Experts of a small language model.
Size: 10 layers, vocabulary 1024.
Experts: 80 experts in each of 8 layers, 32 GeGLU neurons an expert, 4 picks a token, a softmax router, a shared expert of 64 neurons.
Training: 340M tokens, 5182 steps.
Below are experts of layer 2 (counted from 0) of a mixture-of-experts language model. Rows are named router (the router's row for the expert), gate (a neuron's input weights, with its number), up (a neuron's input weights, with its number) and show model dimensions 0-159. Each number is 128 + 32 x the weight over its row's rms, rounded and kept within 0 to 255. Numbers have three digits each.
Before each expert's rows: a language model's description of what the expert responds to. This comes from a sample of Wikipedia text that the model never trained on.

# expert 21
What it handles: Word-internal consonant pieces
router:137094180121160135147095140038145121162157129094154137101117122108140176105114150112099101134095119114129097122152132102161100087164140126108066130001123118135145139132120141119161077077115109130121120135119109192186093072115091143195100154164153144160190078132185113148134170166100158135194142135139138088173079117179195146137103092097137110151151146186108100162073131095172112204115121146121122116141154084089152119129153167113151120144111140097122141128171075096174146086151154
gate2:135080157173158157131142101092145100168102080075051095123151145107136072156113127170066120126099161160153120183107187144188120132132140158077153148089062134109138127167139133191169074166118149093110133149143116141145136138142150127180128123094133171118215117133076118101108137077102101159110128113129109075112102166177144131128149109144150143131158169126072141167138158180100126226121115129196130115150190082111159128127088109117110083086091104142100122161124136056079144106147140
up2:128058125160124116161126126084165125179150081066096139118132137106112113161074122137128095147104174133157093182102167145165070145116111145107167159092080146116093140170136124161140053155073143080096143119103104163144161137169132144170159125103123163102208148116116098135114103068083129158108107129099153083121082154171145134069143102102115173126204175093104166185142112141099189244132107139145108111150177133124168101137134102117100094080108105141134140150121152067125148111146107
gate3:118104155140156124108135108071131104163155136180141094103109137171158065122184168146085115181154129183132146184103123101077107126118115113126118119193116157097151107151079100189150097192102059140111140114079113178135097122096162128189127126144149140122168073079081090081138102099079122140095068070144146156151184125181130100143183144157159115135151148094141126155129148110111135146139113057108165165115157077151116075135126097148132153103091167133103217167162131141093070105125139
up3:116162145113105086061104144109108124187098068092119147128108108111073183143117116144125096086152150148137071154116166126166128089141037129079187128089123091099124086140120143118164112151112163159132141131185183098121130179145141112099143095165111169118129119138211151132120110111141174166073172187097158164186133197135144096156149132128154173157077099149170118165129097141114148112199097165101150114088105134132148138150134123087111153146187193071119124075091123117078157101098135
gate4:112065148144169141111046135108124144155104107073081124176111102106173154104134099115140084104112178106164098144152073190128143118135103116196124117132142131119129128154150129067110109170026147116149148154129091108182103135109120167164092169151108167108162164111106144193103155112170098148105118075125147119158096130191132160127155148121160170130140111132158163129099155111101110078095093172136234145190135103137193149101139109078114189070121122158084141137107157153111133155123154
up4:115144179145187095083117203094097140142122176111114188156146159112172143157106146188105149083147092108183114123097142176108159207132144114121161145123111137156125062128154117122098073067094159103074138140183163116137110118133098142163076146111112203143141173109185109163093145144155148110112090098126156165162107144129134153111163142134107080102139090120144130081051121130148142153072122152045115108131098127120103178146090177115145173162132199122076087135131082138147113093151135
gate5:134072123129126112075151180083127113158105134094119123116095094155106108149136169116092085102180154116156058159125111092134135121198137141130155131121134125102115122130140159129147088172136105095125105146177109153164225115113135117187097162128078134138145162157119091077115131097126216156083080101154129175142128156157167138131108146118165085091125128127156139234157146158071147113144141103101194191176145070132181154131124089155087138103130164134129128165115138136163081131129220
up5:110100134120162112141177156110103087178146107048208078070089131129158075194099108137054139093163117093123109123124096131137143167124201160104109120100116126118110178113082148153133148194085095085128137137146159154136186125115085172128117113117146132075135138024155073099102196147076154130095151168110128115130131158099165158126103116148138147125106137159148128135160102162094177130133122174164167121133130114126193150101055072147075102167099112154129144129139135108106148154095131
gate6:108112156163125115129128116123103161117110095149128093134093150112126156118075110104112149102191053074044093119128137101142102143135076166199154168061110093138133114135151090104101099122158130091130128146127084161147083144093125166116151124104219103163191124137187147140135111097140129155118114067140133139159137174140060198145091136099132149119121121188129149188117081077164152126128089158090164135151150086156150165111131146114162103074109138109100090074155091121109166051176169
up6:090158158182103147155058099106122158149129125129145101151093178124125193120118151115130158105167083057091090083128178126143123163116095187190140153100075092100098133130112047126116127131141115080151105129145065144116109134114114102106161136102202122131138126155166147127124147080141153145114166092100149128177127113124111203158103152091127155100111091161141114122154057091171171121164089179090169107155162068151143142134098154077150071089117070126114114100115111114109173074168184
gate7:146084171084126136114118102134131133210078168091153054067073171142184110126081175112128117144055161149112146101099143129080162129110177153143131159106159092127178143115063130131146108150155062088121144096135131155138118125111153169072120167143129127131142087100063136081160169118132138139193117119087149154104115099147154191164156166145117111050123111165086109129121140093131149151169112142073132213144127110126103159139101081145072131170098100175146160158162123159133115180132133
up7:129077146120105107166173110152129117209091191111192135085065178102127090133103091172138108133063178192089103126096153106147159083132155177136150157125110134148112160122100116100116154170115097113159142093120157182153117080126122152096157188112151084127115158100081112094165183128142152110155132095127089167130166102114144191134131146156105152077132110162095164108144099091164153161145165162101085148142149110134146119190118116145102187127141121127142112181202128176140174206129073
gate8:168065173103155065125120130121126158117113119149121106130117100043101075149120133120122112108083165127138111130132114095147098136158142097069050171121119127134103068200103138133158071128131094139130169137126139110126148078131174136143149105148066188148181128102119116174084133138141161141125111090137139136119119148103151124144167097116060136107167166140167057167117135194136181122125133087089117176188134088198137122092152106144174120157152195108196111123191159153166111134166182
up8:131115108126115117107102118133112060140123108126030123124098124161164118105103124061129096113136114068141132047167111105087088147096145115124145162088150114089123087142139100125093145135178170104102131143182097140120130102118074107072174107131079188111185075107144101120136163131103188175156129071120132085115135099162066133169089142154091124126145143117113106130124156140130073139115060179070185081160145169121141152146150104098158109132130128130144203099099055174131107103147066
gate9:129147165038149166093134074111195133155119166114131097178156082107123123151167116091119155156147119100141119136134128106188167119085197163094096135113097110189136052164145110181105071152112102175105108170123105164145155110113167120105135122104113142193096121109138178183128157117088171080108128089074083139134160103089132102166136112084177143141145142111174097086099121071152136170115121140137075183123106139138134098147154088056134086092136171146127112110142155113126138096132214
up9:116091143205091072113106162138085108129132131156089146098052112159111129130098116129130176125129102064069140097121146202083149116088075091140192086127186067094105157117114152099127177166143146082167116111156134084095134123111099128088142149067134131108169116137161093095122142124225145154084129114128159113148109148193106099119146121163115125097058120176076134149139133172124099091146133142140221106119126081122192155140141137107176172150131106127147115103125131113118129169105081
gate10:125142133103108175129147136156118155130148128146151162106152135066198126165119136094150167137136121130145100129157174163136153155184142110170083124089101121160132088120160198065110151126114107124037120137146157154106160140142132132085122164201160155151087143120173201141135166152150126121115148166117186135154119150108191102102084137118117103180059122158118095090129196103146160075123181210129087086043064141150073168126119137121162153144198114130101139129123127150106133092134130
up10:112163096066103122124109121148042077118146151110185134145159142110146149114066112097148139105116187083136156161152101116093092084130116110111168185146125080068085124111122157171164117086122098123145117129093161069145132089138092159084122060182146145096089117062133144067121128110131186103137149173134170113143143142137117161118170136146167172090071089117143168089113134181122113118131144148146149160153117152154190096065181125123118101190098076124123168085138160177148119081081106
gate11:080131172112122118103135111047084168100167141081138106200108115151130162095076131099116145123111137125128113130108060152126125091063134173143154115132132147113081093109141086233137110129111116083136115147080165109117148112129120163098095132113145153108156096086100152068096107167077095162078177166099143127111103114071143171145122144120120211152169137143172175170069128155142088206116130139126157163137127154126105153127156078158106160122148084127153157168130142146067165064085138
up11:142128105107166087123123159161145135172097110162103142056127123125127114148165106123165118131159119132131106167140191107148160150181112128093076162145127091116150126125108155065116170189140148153102139065182152081128153129138123064154131140111087132129140159119137150172169146056160184133157049114101156129150129158196092076111154052155130056079079144129093121101191117088115154049155149152121130100118119100161143150100124121115127096122102174147084142068129108137182091193156139
gate12:160152105106065215133071146147069124168077152134108144126177182139118144090090179131192145099098117156163107098111170134137134149147110105187064161062106191154170171173154108106151118092105136125135091137149184130162146202135178105146111122146124164175098164156093138172126116108109141121149052124126124094110126124121144143081142118115150129199126124194096103138139132117104143113138145162032134115120117110147094143107083147191084125091165109126089125149149130133079168093147126
up12:160149153104078208137112171137103119133124141132157136132137169112122179080086160154202143115092143157159105075116126128147124100133140123169101179057098168155185154155165084121119142061098165110126084140147178141175134123155195110114156147142120120135101157167113182124142113109096109117138062085117153121091131109119159179064118097085120114196140133184090105116113173145146143126163139176035113099130089140106098153089112149188093121089154092093097146128183127122143146108191101
gate13:148129145064119102176102153115103159139133075078102152111123110148217116113098168148148132110134128195155143107097156128159111129144100089105097165146158131163142093137111085127082053156126151109117125117147109111133180127104117151219173132160118108079113083079079150092101129096123157125153077108185157109153135142149167133124089152133107110136152109186129107163104119131104131172190107120077169112141108080175142066082159153181060085149131135179097163098139112161128121056188176
up13:137150130082141206206121124120077172144127164123163126152149072154160187118098183147184130120134115101132090141117120135109096129167094124150094143128136136151153112074157089078090133124094101158101081134130124131076195086133064117217152139147113113117065133145144143108074152141051176179145114094162160192166085109143175147121116118108111151172163106142165136127163103067125130166175148133126151092169087133158140077123088141174169129120092127092126154105154127170129152120188155
gate14:159088150104175122091179180142146084085147090133166134141081085074137128135118136098149128145118125107087096117130178149140100097130125103102141097061140094093089111184095183087126095120137115157122170110143103117153110079100108107038167129120094126147188088112223081132130104143182206113127129128085149112113129138153132094108147145124090121111171147114183056142113132156199159174164097136120119129139103121118186116064142137084097116196152145141140118131145109100170183099072126
up14:148103101110188092104104175115130072151109123127169095080090142161145133058103133123101117167113148071097090183130093107094150128106095059134102185100145127126111091132150111105125153158091137127101133115133105174138129123102104126146074170107087076136111108072163088119097101101121152119194073150098154139141063088105098080075095119103173108157155169110141131113144127101086108153132168116090155177149138093137113173089126099125041110183098106151095145148127159201176192126095187
gate15:156131159102131143115128135105142082182127171138074127123151097108163159116047121126102122082124160123133111135143126087123121139115140138083128125061097167154105203112211067183130128128114136125165117091078131123189097101185118115098206120038123135152168146090166136095081113129105088112142092116121092122117086139115137179158143096115118170129131132132130114136131140144136052162119119166071115180102159173114133141144107117111066111084165167125112166165134060145152143080169043
up15:156125131141130136113154141170111171114163134142202118095112169169131078176162116130108136172088098174119173131124174155150132088158160154122137109139165146114187093160097183058128092100160098109111138147164148133085141132117105158134098085236158087120166134142094131198145133124158145170143121176094143112129144095119179115114112095175092074110166114147142140120139108092141200133153146141123119075168103112152111094154160091137188123183146167168084072099090185082075115159117176
gate16:116131153103160081127156172129155082155141164135132098096084101074094151135160137136196110063176152169104131138176134095130131136164122144071124182077064130152143165151161104125167117139167156127190110138082110148096116127147154117097140121107103120161170180190175126159129187178049134109115095133160083165109117166071137134114129112091209109126131151120165079143143137091160083155141166113158109155105110165088138109148096184180136127082122105084127127157199114141170174072118117
up16:082115149163156163121124128156122154111124144147064127075146109162131092085137140160093135173063113073129117166086142176079120128116195136175113058136178094133117078125111108211125138138109108196126130184130135095169147162125105070156142135120171112111156082159103145135156147116255142135122126143103161120109137076124109102078133131174099134110175100113103161061154114135125146116061130098113131109115167074112150122094140111090120132173100121156111085132058129118144065172113136
gate17:103122120086161150165082151053074147113160127152112101144105088112122102133125132086139110164123238207160094157117156142174116092113070121140102118172126196153151099099191130048058147124132103146144107156123137112100168195178183182163123123137128086070133097147161183163147104094154158082110092152120160127146171153120150084135104074105173188154124120149139143161097121151093151128103139106103120126093109117135153107139141100156128187085133167124065124131123165118103145125118126
up17:146137135101138164135146112173104172093130118101055113091114168128164130112139090123135124085145072087115176113175123130107163170146211113111141134124100101096103153220092150140142097147113162131108135094114144118146137080141086156100099111144147160162125161087043119130140131134168153198105136082089122174095069101123169129201080194150114087177180109135164136109184134107158144122106168132121139128160150176155103176106121129058135102127083130164170144055125158175089133127140160
gate18:140125142103129140154150167077088152127084124089180119150158125166140139119108172135121089131139086166145154172133060146157137096149146146131156126136126112082118141149077118138121083128147059143056165178097160142112176124135086155119091078129153167098134149137079103129093084183120202148112048096107161067050103139104152142155072158102176144154176082124168127127146121124131219125130174142089107142155135177157152126186157102137123121129087144091113148084180140110161176075106139
up18:123105146188097124109092102130173078172120116131130161098095126133108093106171129153140148134117078101122113142120176152132097108118028157183078173131101096057145121112130135119146188122121143126142181174118097165132094147077105057132191136094114085152164109089172092121156145077158115150098132049135124104120072138121067127110098113199166108077126080122114116067098123128133126085143088129069173125123164057143112118122102144090151161070106097089113099142142100076131124111098129
gate19:094096128130113106103096111111104105108108130084099175184139163117167111133128222122070094154081071080154097125099148149072147098124159119165187084119097158082116133127121103147163166076151149137128183131169112131157135103154127141138083092147137136182155058151172101118108098138054104105169125132113122100068110123124157074119116130127139169111100106039131097081098098136125137127055179083120114146149130145127078138131136142119116106165240151142111123182155113147150146087137166
up19:070105174162155147161104119141140121118101109115196152090089103180123129130123120193131136183140106122128115113110094162166152108144154145147151125068119116125053140070106113095059132141169103141119143117096142156174131123141143069113147100129105111141090131119094136135104174166136138106137154115066153049099104175096113147075076109146116165113107117081109157093181121138181120076125144099152112179135075131171157153148165154106091085093217084177101152109200149148108149174142061
gate20:114136150106115107096158080043152111218117079110148088094173158085143119175140128113098137135174114129138145103120155122076104131071092135126147137082063136142189107151167116132168087141144124090110114115168121168165117166103166183141084160102111225128168097151135151112124160157065112131133090122118121153178133127138154120186152132143160163096129126155076148163095149106113119230148107152121186173069136160148080155163108067089133099123128104148149137108146130117097118081115164
up20:111157055127148088158143123072207097140128072148153128115134132127168148144150094163164087107126152082132173115145121102127109119105089150135112151088092124109130059100137144120133156139124154140125110072194135153156134073120125178190088167096087162154114131160189072115142126164089115118199091106149090162172093111151116102146142139161164146122153141172064135120083163164074124202109090133106109106101151148068070150144108176109118046153122130116145148138146132183100181162148088
gate21:105180138151091117168130191180103154103129111141175130112123132138146146164136125103132117134125117151135103097159128075158174121191113070107117167156197128179054135156084189082142098147141104125105109097105129062140129063146124128161091063167182132113134096136114086121091159174096148153128138120175145118174106142161162135078086147091091089198067077156119152118097099112147170130109132128156150077094138138143169126167140214155186075197135155125137122085144134121162113123132110
up21:085103122115173158090143093105153088108149117170156144107108124116121145084137116129116136157126098139119107081145146200169062144138127114140064138134080149108145141117112099123130143126129075181088132120141151118179139133088126133098102121137123104166122129075076116094168139112154141087094117123081169133204127219067086091122104136215133090121122150082161126064104135149151152107105072153132183176102097083160092166143146082117098182090163127076083197157188088103088114137146116